python train.py --d_expert=96 --d_shared_expert=128 --normalize_top_k=false --balance_bias=true --lr=0.0024 --seq_len=256
Below are experts of layer 4 (counted from 0) of a mixture-of-experts language model. Rows are named router (the router's row for the expert), down (a neuron's output weights, with its number) and show model dimensions 0-159. Each number is 128 + 32 x the weight over its row's rms, rounded and kept within 0 to 255. Numbers have three digits each.
After each expert's rows: a language model's description of what the expert responds to; "comes before" lists some tokens at least twice as common just after its tokens as in all text. This comes from a sample of Wikipedia text that the model never trained on. Tokens count by the router's weight.

# expert 35
router:100165101121148189081186080168167114136101081144130148131138141115154104100107115176094110091075133159175080088123123125109167084084155081131126120135127095145189146151125117092098154089125155159153129176144129115169167058104140115092121137157195140118145188183086189149110147157143118096107085105152133080118178157093122094150126076153128145086150161100188105145092050110139184147099103169061078150097153164160123118116173063132122163155118156126095114104108139102176114115089147
down0:121108212116104110143148100175130109108145156096145133122103145121180120135127124134117110135124116108139119141100138060152090110084143144136168106105163164110085180193174121076121149119153132109065155062089160130119143157094093063086133080165125179131110079107165072126141105095113108154166151140093136115139110119131134127194094153121136136216121149113060133115068051169111110063159124147134099162142155187123145096136146171108109051109158176102150122144084111179134159142139056
down1:158116154077110174118096107097156147074117171098126191152170130139072130080128144181158134107206091132125119126107125165170185067148106118114114052164157066078119076133150113132168132130162128153143123124102100102151141113104137064134158109120093141139156132144160135081153181145094130135141137158145104093120160107054132097131128178076133133129087102172116191100102139216100109114105154148162255138120143132161132136123129161096099100148097164131133137131166152111125087116134090
down2:144109129131144135103151133151169122084112203122094128135114153124103143146111097068157136101161077157128139135010151149084105092162150115129178113106108167112135135153092119168137127184145111103096096158145105120113099110123079145107158137116129222082132082172191147147078180059102146143152125178116148075130130155156110205136114150143128110137128144122126148192093154146131110184192157086131095084117167185088129179116135145148151129138152105144176089088070149124132140162189103
down3:126131088118111126137117129137166075137161166110117122114172126143080128111136151135140150160122086156132145127169212087100152145117145084110103160162153088108075045106155139094121081133190118074138090190122165155158150156156125102107119153134097093130130182134148148144192102178099144150085136132120189074077107182113142144125105129166155180091120156192186112133128195149077148154131194102138172117068118181080144135059122133110118204136146140124163141130145181154118168111137098
down4:104096155187147124161124101113136103064092154125097161140123082131155184142160134199122098164165151173160124125111152193195124101150096144124097120153135139137111128099141112105116131157145117181089170168080111162172103120120190182074081169182154154172133151101147106090164166114072119114167121165122132130178154151137107100103111094158150155157187142152122134091167102137130099163121092123153187086133191129118102110149129087102063189086143193157150177183105144126099152069137163
down5:165095137142149142144115109133087174124188181145092112074114099128158118125179175155098151185063144128120113141065103148127069124132117142129159132099166098150109114100156172102155110178171077175120195143147144154133127129117152133182090110186128109127097105113183124151131118151153147088170194091111126143133070159161153139138153144098092138115104154089082133157085143116105106105108214128177094150103178157134108196055103124096156127052119178134179078100111148120123112119142065
down6:107172169106141114114094150155079151233141117108088105097146154216134166164181149128146149162255144079078160145130163144137132133091115161094092089139116168128109131114166124161140116151123146173165175059110092091136158065156114148112079127123108126123133154174100110113133118132134102139084147128137107151101114112096149129155164155130054126101100143145130088110148085095151135135080139118154177119125144113147109092143092158117114090084083096087145182138148136120108173126142189
down7:116113153168127151132158146134193144159106123094144136156139134135205119174118163069083102076162127159143109149093121178134069095126146190101174095157128190127111147123146079143096091093141156124105096137134112144108110153110111100062132138095099041158126145166174121103126170169152145113132119105090151165131231100138195143126117051132122191161141139128076137105167157121118211060123139104106092163113147112129092111157111137078104141153095143154084136114073123136096167121156156
down8:117153135163089181127087128072127159169133089128139180122108089148112123143097123148132183211067155133164183132153116190106150143115125120174137121105181163129099130159089118103136125162107078143175218125144059149137094145084045155192106126099120119127112062106117121165073135090146115087169171192140119153140045086124110138107135115109108113075179136083150132168145113145123161145149152125126111158115134097154111122195157151191149113105150137114121188157143117097159138136125092
Description: Individual digits inside years, dates and counts, especially centuries, plus number and direction words, such as 1942, nineteenth, several, north.
comes before: "0", "9", "8", "5", "1", "7"

# expert 26
router:154159117171237130073164082158156099113114106125131146119168133162178131121107088134104088127094123184104103127068113112095175114147151088145153104124126126113169151176088163096096167106120133207124167132171155110123160048138147113068146132196154135137119154170135179184094148146148105096134134071154167097109142170144070109142157105154117114088166130106145134192094107065135131182137105123116083115100134149119134117137189055152099152172112136094148115096144087084140145095104097
down1:042152143143108115113128155122072181155153152142127177158114146091100160165153136103142158149088184136157138135103141111158082138132141139180102081126092103100076098129114136151145110128100125137122176143146094128114057129093111125177133178109124150124119164174108177157119063130152124126099082135144126077111165135132120125155184116211161103039160113145129099078167114071173086146135043089061148083107130105090120107109161167106106161187121116126118079125175177129108144097095178
down2:117181141128152131089138151149208140110138184136120093183079079154157159126179083063182123142196112105150088169109123140122122143174109188105125133117113149143117139180085140154073154137144130097144137111116122103066134143119142121130118112071106176112116058077111136111121149084099111099158188133114123184166103100130194147135077084165079115098134100147092088077128113077098188130132138178070147125166171111130160141154040121118115164112111138146145139171159128076134115084145102
down3:112089139158115105102145133065173143123129196113190102045135176108070135115113105157140132145190114095106123112101087199134170127093068089139174114148088183135083098129185144151093161085117079082135103183077161167133164141033105129097117078119126119128116056111124157097089131162131095161169120104144176127167124159117121153093142090120126134108156124126118107179148144133104131126162126118140097136087156168146096136162078117150154138136163112169098147090142062089087158116180155
down4:129071076071131144158109154144128097119131145171077127154121131087166185128120108119116133165189102093078127171164168132135186136158100126085100108125130095115130131179104126145126172107140090130087144187126162190088103114103114194176129144141121091148100211132123127074139140114156112087106122119127091153097106126129173173121173198168124175160081129123113112099164138109126134120136151141175134035088152129109178171143122164186077181114111136155176109124193062095161157160118129
down5:119109133110124105137137102125117157118131095147087142105055140142116113159130119160096085069198098184166116128201149126142145114143133120132141100144191126155126112119097170149150088140116150118081184137146107134156122158104149166092119143137137098094076040130123083149131147162176139100209089098083167122107116147190145112145146147177175167147114166122071098114159128037133162105193086093170165083174141086135128187115105169111150151108130159145056170126111123147100120132063118
down6:087056119152138163131103143185098160079109114148088109096083153100137115108131134153171118131201078201128148159110171087120133154086091121132093048113176155085191100128145125111122142141088165117067080150121125138180184140085120129126097137116141140123157129110189114155156124118161125107102132149148125117131115150153157137162165181150125117144139147141123068136092051134111161136125180116106168159128174116092107135134118237212109085143155178093123181152129107166120135157086111
down7:133091123141125121121104137149091090164121104139127119121152142120114129099098133107066126134255141128126136167142148165144166092104124115095161108097077140161151139092142043126136137135170151125137102079079170115099143129151112119079126156108113128110121000128134101069126192120133159106119149146131056135187142110114112135145118146095115127103110115118133127110139123137135148171122153140137156091132123088129149151059054113143087101154109123114154119105137120120130133104158124
down8:103101185157089140113115141151119135077153077135086167118183114093109150061163085114145131145137140126132123153082180119128172113117122135096128097109086166036082131152143074155150151149159137152105135098116109134112112079126154150165136161105126134183101112137087091205136099178109184115098090121172096176130157113140109125150121116104118086094112200124090150120114104111207117165126120102133117101112107144111106055089070081137139067061076104133100188177146150185137146130136073
down9:139152080090103119107149133159151126185079086136140149114140130131082072131099135077118090097242117141147110141113118125161125084086149109138139136119118116179088123101200179090123124104107104170041143140141134106113103163152099165148063122140124166098125147105137126139126148104114092107085130151128083137153107139083145160156113112117129189153168093131152104061127121100096119151123098175106190133195138200201162173082096134147174159093112130173158150120138129092179130068176149
Description: Last digit of years in birth and death dates, commas and parentheses after them, and words like born, died, until, century.
comes before: " ", ")", ",", "1", "),", " he"

# expert 41
router:096156124200168129081158071131175144067095104140148133086161158133126108093131128085128097109114149165128114112122112111066192063106141090160139046126189132145143151121104121097102151147175125139138140161171166127149192076120101124068197108151156118148107178150107159162074121148129151119128093140167154109177146144101110094156190120157060118117204151115171108106121083106144161169111097142105112155129113158110100110092201059167120128161107191152134126109141107112164169118139140
down3:157172142117125150064095136133198108196123125100142129163186170149124123138083130129125102118159163129127171103098113139136139123200113113136081145096178086111188127142138101110135137091051154082098051099148131151087112151134166133128144136141151130128078199115133165096124066123166141207121142140169124146146139111172158065082187190142099191149071120142108088131083167145108110140094116066180164104143132141150109109153170139128154113149113119140132136112188151094090192129141083
down4:146138143095169094138114138163117195116091110129109123104172144088131069124120145062113101144207129137138182128155184133195124092120145153135159107082120128104142129138176089141104112159138085088097102165183123140072038155196132108117144185212102166127135160143113055110148100148098167129110150114124152161110164143143090097134095150130132081107111132066124102127088141084125152078132107074141122136089101112180059143110134144143180094130113141136173125202156129111089103088159148
down5:113159150119069106154157160120158100088148178118124137152127126159154104090153117165191087130255170109125147037111102134112111142135130104169110132109094125149128142140117101129132156113107156134160097049175177166087159147137118132137132134106152143061116158127138166135090163137173139135195154145096044117090073182205131144125137106096167127163169147095057131118143141127175140111158078145155137131105112141131150124090158155133118116170157127164130141101103160127124147121134069
down6:133141047106137070137106135132112112088145052116179129182169185115138165141145136122117065107224133129171184120141156167105076135160082171145113118130109173109156145121124151142154157141142111138118167153120076153082179134137154181092091201132143131128097128130058174139121115076152142117138132154148115138160153090133159131132176171125124147142185091139162145113081161142167135121142112163081147118109159094180109200154127193133199104093123117090119142113141163156086170091091167
down7:139110191149185088135138119087126123129076124163151164103117083134159096145096141144191106140229137174147105173116181140153123093126165161097098105175115193152162177112110143087148122170125142171081178127108168127109183119108143124086136122111133060176097110139177157135112196117139100176092089123106073126044122152144127145107178114053132160151109120122111166131130097142130142196148095120087124094175172130150146161128145175132106138112099129085135126172087187098159107147131155
down8:183114088084119113066167124078145131134115145096117155163091171154095118139107153119111171094141181130121109092153187076141106199149135082095137138107130163094108112135076099122126112085114110123096233127130133120176091137104076077187156079099094123105185077115088171132185185148092111190129094117114130145163129161097113117133126080099100165100139104122106169166108093100152078122090132163128148100135133087118158163143133110089133097091128122176178122087127187089107082105135070
down9:166118097088124120120103141105152141148094108147097211083114118147145128121129110047103169176119073171146117121105099131089109152192112126136130108120216116144104166170127076137087163135092128124146052092144127192165091153139148085082052170175108096156134129115114137097152147124183158150164139143088114155119165135150096127182155122163172198127113112098078157099140112124141107100152136084106097113079127086106050126105124140152128103120171124097124103076175081087109145157157188
down10:175148158112178111087150107136193148155159160088142104114125118143097117133092167114062107132166135118133134137122118161108153153171148167150153130157119139090181134078136114098149109136110072089114163125144081169138142170109044109164161123118144133156121143134154128061154107086125179109081163135158122105126099099112106205138154140162117174143098172139157157100141214112156106193068108059140152113136141115153094105182105124181210115131131095156101076128088187144161183083105098
down11:133102107116090141138084159109087131117154025133158104151097117123130072079084120115148074122180131115184072096086077121114176122143238140128131109076092124123115143162099169128075176119118081110124128145126171132150137124143126131147143145037198075105088135084151105187103196122138109137141144128109121199091104108110149195145113103126078137140145128161126179150127154134170166143150062167133131141165154131119137118153105112112105090132107162091176103163133146139114103102096095
Description: Commas, conjunctions and linking words joining clauses in running prose, such as but, while, because, and, as, was.
comes before: " the", " a", " and", " but", " he", " which"

# expert 36
router:096158133147172168107147047136161110121065058148146167131130103159114104102091132160079117112067141189145129103111073113118172080094162104132103103094158093135167167180118188138077174086150178154123126158169121103106146084105092125094120118156138103150128153121093150124095135188128113092106103087159182093122145143104101136169184052185094137116171082136168108167144108081147173142121101177100106115099148152107108189070151135148130185150138128084098142081109096129128128081146140
down0:182127164110104106066149116128105162179077109120185203122116099109102118130133102153124171136170127167113139117182137140135166086095106106101112102114157153174140167096084142147168124154096179078064084147194057159093177117068151101125094147121137114146099184109126101135163150116102167088137143156179122083173131118167134171086099108130190129123144079179167085167167134151143150146089156097084184129157152098120129121097142162139138171087181134105156151134145217124140108130146101
down1:225175104170094080130060116203141073148100202146149157106140193153131161150124106117095131169177119103136124122153112134041127100137100097079092138138129131088106194157139110154101138172090087148151150136148113121063079120104186157049115142142070184119105115183112148095170118123096139119149174131193094114132131133131101107109103186086137142137137109119079143124135128124152137151155170133139178114090133094143159136122139097143081137097092091099108088146121166122082146099160136
down2:106180087234170094087112139139123145115141122140091128103127111117152121099126106084128128121139136138134141134157168088114169119138070194186155170145114126143133128101129106089178156095132191095225175084144089157130121163132153104092110177096139096136148043134178094143154137118132156146098136143077123110108156095178099105075100074101089140086137087083130112164137048175117139143180107106137135092139107122118118075160134137137167146119138084116116153150094070142050111119174137
down3:126075127165107155102106108084146158191136128097084149139170085104155066147115087117181051129240069133130094144134085113156142165144088120121143065144154107152093113078141089135121121077178134139165182100143108147151051120126153101163084121157105122116155133201175108104159167095194081097144127107108144138126115160087121113156112124122090112182088116124138127147129158125070114170183173111063105079135158121139108106078122112115070092120118128127089151116155127162113103106125111
down4:144143147163141133098114136145147172181132105108106157104120078152180156129071134072137152129129184160141178093145137103127133140134100151104123166118087140117098098056135058098163154079124189126229083054086098124120125151121141153069135134142108138154205071117135115137109154088100132131143129134119125101156128099131145097122156027075082194107109109108127125131133075138101144132173103104116153084106138113125155073099127143118141129147127088130078148156134135156037141151181182
down5:152077144131156103136196156156135159111185129135131087109081123142166187154086153111186142126059142140189103126165095098180084126135129130078102125054118125125131131130131086134102093129147197110145080091103159146119177164127095130032165151166069174147157138130105151130090097081109126088185116077146177113169101065094161157155150162117109170163115151130095150113143137157135129088118076098072116117131173102117170087143115128132094130103117107092115134171144167154094142143108197
down6:123075165152115059102139178166102189160141111145145111114120151029153169104154066122092098092177135111129096124104129161120149202107114113129171104180129162132152164140180116156156139102102132109155146161148155110153127099127121115157084057103128202132147091143094129137145129151081138119130159179134160183083126155121149122097120128065130109155078124063095096136042148140158167123125126158151101163133144177096155121115105144098158125131087160163175109061134077093188111126108079
down7:150098177184146116137147138083091114081166169097060109120161134189110082159097113097146125172124082052074150113090131112097120126155087190124147088138143080115080094152138115189095097095150076151122128140102090137120105082098112117141121063174119125141141104101152121114034096183143101118087140110180117126173108090186103108101166143144059097121163096124088119117162118074148079111149150115115113180106156111106130088141125189118127085163040135155136130128140112128158141148148119
down8:118162162159116152122104142131112112171149196140121097103073123137125145149166081154165162147111080126094127144101158132141098135199097144125158092076159085082157143132162111099130110145148113104155109154154130133154154133150006139201127119165078145102115123094194133078139144109131158212107086129100081182141112102132126139173152208084149078109160173135098159190107167150175114109130051148091128104106124096152143108159087127116145148148102127136148069064140105134154134151144115
Description: Digits and dashes in sports scores and number ranges, mostly tennis set scores like 6–4, 2–6, plus match tables.
comes before: "–", "0", "2", "1", " |", "3"

# expert 12
router:091139145167199169078134102130143079139068118143188136090172165134145120116114076138087106086079128154071111087118117127080104135127197139157099115117135087145146149160070168102092116100134107167174129127163171105113137095059097097053135122136135157128123137169123172171103148153094087121078146096144176092116126172116117093123155106147123114051155108145109131144111131101161171146126100143139109129058133184048140170102157079182116151182091130139118101058115141098141138084148156
down0:131058154172073141189200137100188106159098162124152112120109090150133087168144153151155168128102100116140136083162066139113097079160155098161115093094100129109131174112147103131148102107150105043086087094125104123118072140187144067147096162100166148158091103077125105112117133105117137158145131159146066167148107084096128129103124173167109184089127148092141136142131082123143124107215182129124150122111138112137146054121131114098168157118134154124100133102138115165206108144047134
down1:108161121092123155073121103165160138191104133126061137175128097136101123094105160149124130141175062204143145127085119142130142158114105119102173150111121086162122125151185130120109095131080151142087149184130081110153091141077111107122117074146141071088092065111097107123134149082136111136244165087156115151067083126154133119112208160105142069116136185114133086181149108093121110146140163139156160062140127093136141143124109116149109182099147136106141186092130102140124114077077143
down2:161125100123181158135109118095141069122178140106079136114147195105137162198111196106141122163146117118096108131063122110139088149106079162080120094137172114136160084140114146148099097084169156128161095183087153187118097162132147141130083083163131153140166185181146176111148152151138111113111070101128110171116150118086135174144113190106125152169139110171117153150148147129135178101120099129064122103081106089158111136104110160122189169107045124140171177130101199111106119144173080
down3:099161104153072145124175128132128092114079071122143071098142100085051156071152123185128124167127140088118171127140146103104077107165132041067088105106177130133102140142137112227173159116148118145115121090121142133142139130162135152121133098088122116126144102095147084133130215170120141105142133113140081170182088145145152154159104164117113153107099097136146130119119095144138133064121090141095104132155144114123096079100110123176114126202097130154028126184136130180157182162125121
down4:211198190076113169152121143146108120099164075114136121110129120116128130114108112054101091188119165141186142173101107108125090106141118123100101122144092112075106201138165132128148155156147132062108137176118111160154135171169118142204099107167074094155157069125122149122173077105144139144092113174119134133109166132098124124186070107175097135164103103155155075193110137091111146090165100135045096140159133120121094117128179175118144141152157104130166119132146150099100085126077131
down5:149135200140150098089123145058153095173108155144066120128095110104091169106128082113112176071231111119062154049116157110160104139186145042056124118114131127118145086126158138185072132107141116088138192169141133108112122082114115122111157150121156119131083140124125102149131099154082142118155066155089083118124134171140120110131106164112123089119063124102202115109150117111155052089141129143149097090115096086121116181113139109127112127111108123129161084118151169126181102132130118
down6:108150155150069055101169143140124147148135142115173084100117131126192126069084124094193143129120118078086143135121135150138100110146136157114106093105081143123121133092087129124135094135103092147132107071103185190140076090125135154175171123140118100058102176168156113147085080055166150076123083156151145104170185178108129158112112179117176109125182155100144158168148107117116119115059130097155079159143123148131030135112166142106108089169078126120075153166114122131104136119160117
down7:133175107101057149168129147142136146110140093191085060115088144130095054114142104136129096144178145099155116096114107208115139070137161135116142155112087091182166134111115086084092073057153142098138111162166099130145182166098103139097172113148148146079095096096153110119126074175102149131066154140123059141111101114125086116101148085122153143145123154034126119144169118113173138103190124158121052151131117174169106117136138145117114101096182150146142099101112141151103110101143079
down8:062117082095145119192148105109128168138095128134117107121110163196108109123156152109143148128147109084146122060090122157159089140131156143137127120084128105175138110091177221118168146111118123124126118098122117144068148177136174118105102098068135164158067102120124044129118085107142145167131090102121149108099099114061131197130138086125131150134124187112167123125142121110137064093152090133104086167118142202152120066109058114091143112159168113123145148134060054181144147117097112
Description: Pipe separators and numbers in election and statistics tables, plus country names such as India, Germany, United States.
comes before: " |", " ", "\n", "%", " Candidate", "|"

# expert 11
router:121168173164191143069157093158161110104052074128189128075138130146154098100099107104104102088068138167138110122093082125134139130120141135175106113056150102123136136132078196135095137113140175121151135168179167139139117067113097080091149112165182115132139138113096131135081154145096146090125122059117133110171166154112107117158182102143134122105169110133122113173138156079146185152117113187100089132090130190119144145141140129194108185206120121086168144081075111100112166125110139
down0:134138164137081116144128135120126169104134098143210061124073093159143163125162127131129134134091183098172150130083125106141088092138129137148089112097097109082114131176204096079151138124102156075085136155111093084091115130110152126142075137091110135167093049148118128138121201115144151150156149152120116090162109136130153097105151169132163085155118080137170131135026149137081046084136132101144166178183118118137089107161068148120129085145171173135075144127110080115186129104146121
down1:191154139136120085091102157113188112132138112120093169133153163136170117121114168123141122074129123087135144097160141107127076132151158168105099113202132178123144101117164112126112112115157090102100083104033130074123188174081143171114167101133169134134076118088148173078150082139171167132123118147146106118142119117172196149124139127147171169107169063079158126137141141143130102123118165124117099115171122121132112151130118130079051103105041121166182154063166096116119095050093124
down2:141141072187143140165116151142127118135140150172160128109097081158125091129122135167134097117196169155125146132087115124106135085182108111125116192093113126129135126101109139146159188141125138124139050136145120098189191177123252122158085125130136165080116099112148099120075170108159171074131122086166120105116097085133146132168124073142103066144101107123184177107107099050121110152157130134099139137110134147136114104193141124156168141098167141152164102104104091153114122178185194
down3:091162156128155114157070126148093076113115119138093122137198159029122130113120155147119166157160112108139201101185100141125087153106145123142091101097120134103123128100115104170120135174033177186139111161088198089156108136115133168109128065078141155156133164119107099085104093168139098105112133036139123090124120091137124174168122131094099111175122139141142141113133157106068079105154150085107113148113118164140102113133108065202088118086114164090145118081106086146170146106115120
down4:151154108110103126083127127116114190180176077103110097203121100160203109129133108161194112132091108124173105123099085156098114102113084134161124086081051114111094070110132115171161111147133119140160174135150104161110108126106139089154108158081150100159093183137152153145119157072093149120155161119132148126166169095117133133118077106164139126127115141126157171142096160128102167187126138091080101178160156136208140086163055148138144096172138142141093132101072168140222148134098146
down5:165174132154123162107133225120133105124128143114186142116086144154155165116172137132132103161129122064123171126167174143107136026139161114103135127139158150074109118094158096092166038108138085101157030125152125116096140113075154119184112141151070195131122104080110113186136119186137118112110137160194142127194118076164113105113155103129056133133134164120149117155064134139140041113146146157121105152077134107137118127181088115122131101147126127121129139148125092108130118140147136
down6:126204133092171167135155162135142124156138057099138185106138061152130143150071106140131063119162134177132123055134139121062179101112061162130113157182164142149134169157083153117110127117089138116153138138098143180127145104186158145139130122168149114128103098130143132128132132157152110136133161129129151151072168117169060158084087160179155131181125115070063117123141101154174169083114114093184187142108151165138191162124120136153130119119103095101154142023135144131112108133122089
down7:157165124175138126118126137122164209133156096118113174178119102050118144140122138074137138111129111135162150163093103126129144129198120061122139207140110122148084113080120122112106097120135112130133146094140141085139117091103155101221116181022105102152109120127097125133163084102144154128157146103134168091145119105120124155105161104168159113143120131137125083144087134139161132126149128166145117117157057116094090133129041099165117140150115180118130148117132186089072192029157088
down8:131116122131108124184054128123125130147083169120090141072080124093148151088201156049160172139166122141128123169132175133127085111103147150155168120071106145096142124157146120162125078120124079184146100094060102149150157145137139141159124113141168061158138097098104135083132085150094091161121132135129139157101129134126137053116127156119150110116110143073132180159124131109206097152119113207176145109152063110088187153093175104174118099158169129184103151138166119110060129119175113
Description: Pipe, space or bracket right after a team, player or event name in sports results tables, such as Sarasota Open |, Portsmouth |.
comes before: " ", " |", "2", " L", " Chevrolet", "R"

# expert 19
router:092139115150193169100167113205149103096116107126165168133158122115157081099096111164085139105030114160134092124099089104080151135138138112153133060120111120140201168178121155113140139111107124190131164138167129112133137031124136136072125122112145111127115205178099181172107118169110106072143120098147182119104136197136126126119125111145089134055130099087146088179094114087153136174079129167129115128098144140084086102144173090140093134134101183147141158118132125088118167098140134
down3:137084083139167125108100075119150117132118112137170144105207117144153138107155114146122168134165145043106107166131115124141155089087147133181157131199155076138161091131117097110169126057129142125165087135120097115129155129159150158098110132099120200117125159152143112190147186086128118124122103125129064153080129150231158166099078141138072080203115126175113122137178143163092132203164106089091147152128131081092106145135085176130112134110086096117161159124114166139086109164114127
down4:144099097118087059200100114149085107112109140140105117091074080177096180127167149106125118110170105076130129072121105095145120063150155142122150149153178145165136102119159132122140116105144114107088116152067163148115089104158153118054131144144084167144121113171102119138115169112140127119165092114112155106147144102121054099185159043103128154176058140147105101148154194112114110138167101101113077143167186141199152143134165060191140152141075135157124135166123090147152101120092143
down5:113116133149125082171127151140157146124052122157109124110079115065187137113126124139140118178094161108172148115155110190177103096121125167116114102151100123157181134092231162111149099120177172108237109129096109093128127119187075107071138157112140139062132153147051105154105150145131103150139116123114119165133137121051144118154151126064080110132140180122100123077109146127137119127080091144120087114068155133157186113149112055164100155141164145121149154153136130145129128118072128
down6:111157098070089132204104095111103116188144080109170098173152059084125164117118138144154103129128156123134165075164155124103174106159083109151147093060132126175127096130102113120157106101175080104138075132157035121118101119096158158171107120074113137126117105143106178122142116130108109121101152082142126166098108136182154129148064123136156096127152109114146116167059189153138115183155167128132127129194107176137117113113138095096159161121175118185113171105168079127123036138101116
down7:152045150158118157126126176066118162101141128102112111119146116155068148191213091134124144072101090105132180160089136153158162106166076113171127088131199128085106099142068156149129182131119105186130167136094138124086142150159128149094096169106144161120084163076122118200164139113103175125175129166134069108155174130166158156095121117171150138107121155141095155131145125147165124114135107157148124179167105170090116191085139148123100106107081122140140127169127090128119120226121115
down8:130155131155093111120069062146142114144130139085151092097126069101175158124126115118109135135132141138146096131084099116084099105067108121166074162065085145188074076071136112136131121106192117122086120132093149141067134137102149100145164150159124158122161145132142127130152080065130139140115162161085109140126159094119097134109201180111140118082145161121168092121134075139107123149098131096140203152173133113142119143042102170158144084106167087108114144100088056085190123132100053
down9:084105131089090169196154180131059184122108097101175126137170077137096142078141084137202107127173158157165140122113184102133158109130106128160143173135137139125137078135080157130163076077168176103062090129171074093160140111154109167101056090159121126162196089094122148138112151094111119091082164135098107104202138143191146126126139073142127077124141093124154123129121075153137117175142123086170111109115095121104137117122115112112189156123116103170148098132080120103135157093089142
down10:185135198097131164131161104083140129097150147113151144099127082135126142152167151100117151101186084120116147159114112125129118085082092142136088139105105078127118135145133129141087141112090106130124133159080168191065161111137150128181147135138165116119186187082163090093111138218231142120154128122134106072149145074114133146162173150135144145163106107173102133100115117143066117125200141129114108122137150121136051121103165143132095083123173149147184103009112089126130124138151115
down11:158146158096115162128115121120128133129146120183190143128166179167073175119079127102152097116176138176099146127156098075137156069135092124114123164111076121111109186139122124170122133125106153130128120194141136147155095105202106092228174105155134169126144179078109142131119131150056142120144149114133129128071116092155114188140060145150150155192111096115116102144114112171140163108162138114127067054078096064149101109175082115073096115113153153067130157125106134158109169118101119
Description: Single digits inside years, coordinates, percentages and vote counts, such as 2019, 54.69°N, 23.11%, 46,592.
comes before: "1", "8", "7", "6", "9", "5"

# expert 49
router:157135096155130145115196061145143116127110118150125135099148119125111128058087112155109084141083120112138094100109130128070136082132098102185138050119171119157174179127097126087100155105131144153135156146162124134164151107116110120092145104209153151074117179174110179128084160160168109115147118127174152079116172140145085070120132095128070100112152107085185112122105090114156143146140085185085098174108128184110116143082186080153121161125135162136118076132107052109162169071174102
down0:134080102117122139156114187072181155144145174129138120166132115140074159170127111132136110192234138097090139122142129103102091118164104112155144110133179139128160137103123102111079074119185114123225078164126078118093111152119112082115115149130085086150195135141179139094212117154160074125153162160168131135109164156135119068131126181158120144164179106137064148103115102130106111104165153118170139084130121101098117131090149105136074126164140126156148082099151070140101159079113152
down1:050107132147180149199180147103155133136143147137134175155138122198173133179137122052117100171188128143093197160135116075109099066125101124109137113192115172135132085070168204105134097174145100137142138125139149184178099177113104116131162145195110166118191150134131109101098116124143086074133102134150163085088103147119113178116087091098123178102124141126091144119143162174101090175149151075174130150110146133109124193153078129109125163123152130125126104113141104108120144123120175
down2:135162148084161103076124115138175126108107103099112174107159038171098113160155153088114173090194122103131159170168136197064147131128163161070092121121113153109121121148095147143088149138202134176132103165128071065102146133172141129109170070096120068137139107133117125075094099123076137039082147145132086115202141081141098134113123113157149135118109090148097090132148097140082138139134169141151137127128126101104130113188130113133087098106106125196116119140133167087186149103168160
down3:109158111151113102122112109171136184082135183113093095152191149126123138134077062109122111127107156096143152149125119118077070105214152090155184178147098134161209144120160120157100150075116164154115123140088195144168077134087123133133132124095107200156111166076097147047102137120114142150154135130136082139150121123146173122181118138109092160141108106201115110100081086149133129124128125119186182111121169129122179050183168117189131098140141138114099089121114160143091138147156121
down4:125121127127121187135105101130111086128096185114156126073132085122112122132148205124145100198085183182154157114137125183111116141059182147110122187141087150103182157164156176133131105080121155121127052157080111139088093157134073163079132127172156105102126122095102153130147128113105108162088139181131144115142100113147095162108142170130067144129175137142125134104193153157105120091089132142157164098093063094138151130174123161091141167138068095112096104129105156145193182148124202
down5:176126130127106125097164207198164118111159117122125054177129152167154173170129123153143142159075125131145114093112105081171125098083146102147142174131213127105137100189131140144108118128152202131141186100134099170080155111166176141122110148134150115082182116125153108112099100101068187063097116143139116081136124163147138144176108208117154127215129074147132179091150094108133112092120165084123138096101144130148121106135137161145121156178116168147101084093089169160152153132113141
down6:210073133104129109119187165156164112090110101091128139102089122083112082093145157152178137177165173166120072118151113116187086158139136142162133108117069135090098107173139156088078133144106172094136138143107135154158129105152168177098099082123135095105108124097160179094162125157093136156186052146140082139163104123149206092157236151095119145149160111100137117119142099061156172117109142101096189142135127103153147162142167090134117104104152128099126167123070149149129125142104105
down7:173144066112110112135112133173145183188124160138106110112112101110171123174181105100169130160232108104149120171130148108093147127135104104127119158123095164161146143164136138178138124193095123102110124094104094120103104128125193082042147119175090111082173076119100082113183166085166107159138127080108087120077141116146108083114128126075132157117079106117119101082158128060144144148191110110130140113134192113148153205078161079143110129154181122146075100141102145130136123125113123
down8:157135178143108130212092163171147164124189124129150106096125151128099128111165120139137148144168128111130133137131114094145146161151138210131191156140064122070126137110147089161137136134128097171100104192191134173104137187151115087155085155114144143131194104096162105145111120164137155105086081095207123147142139102114115167106141112157163155123122110115153133103063156111109069167210069115116096118140122126120073069158104170163154132201182147121155066116134124152080154114164127
Description: Time nouns and adverbs in biographical or historical narrative, such as two years later, a month after, day, immediately.
comes before: ",", ".", " of", " to", " later", " after"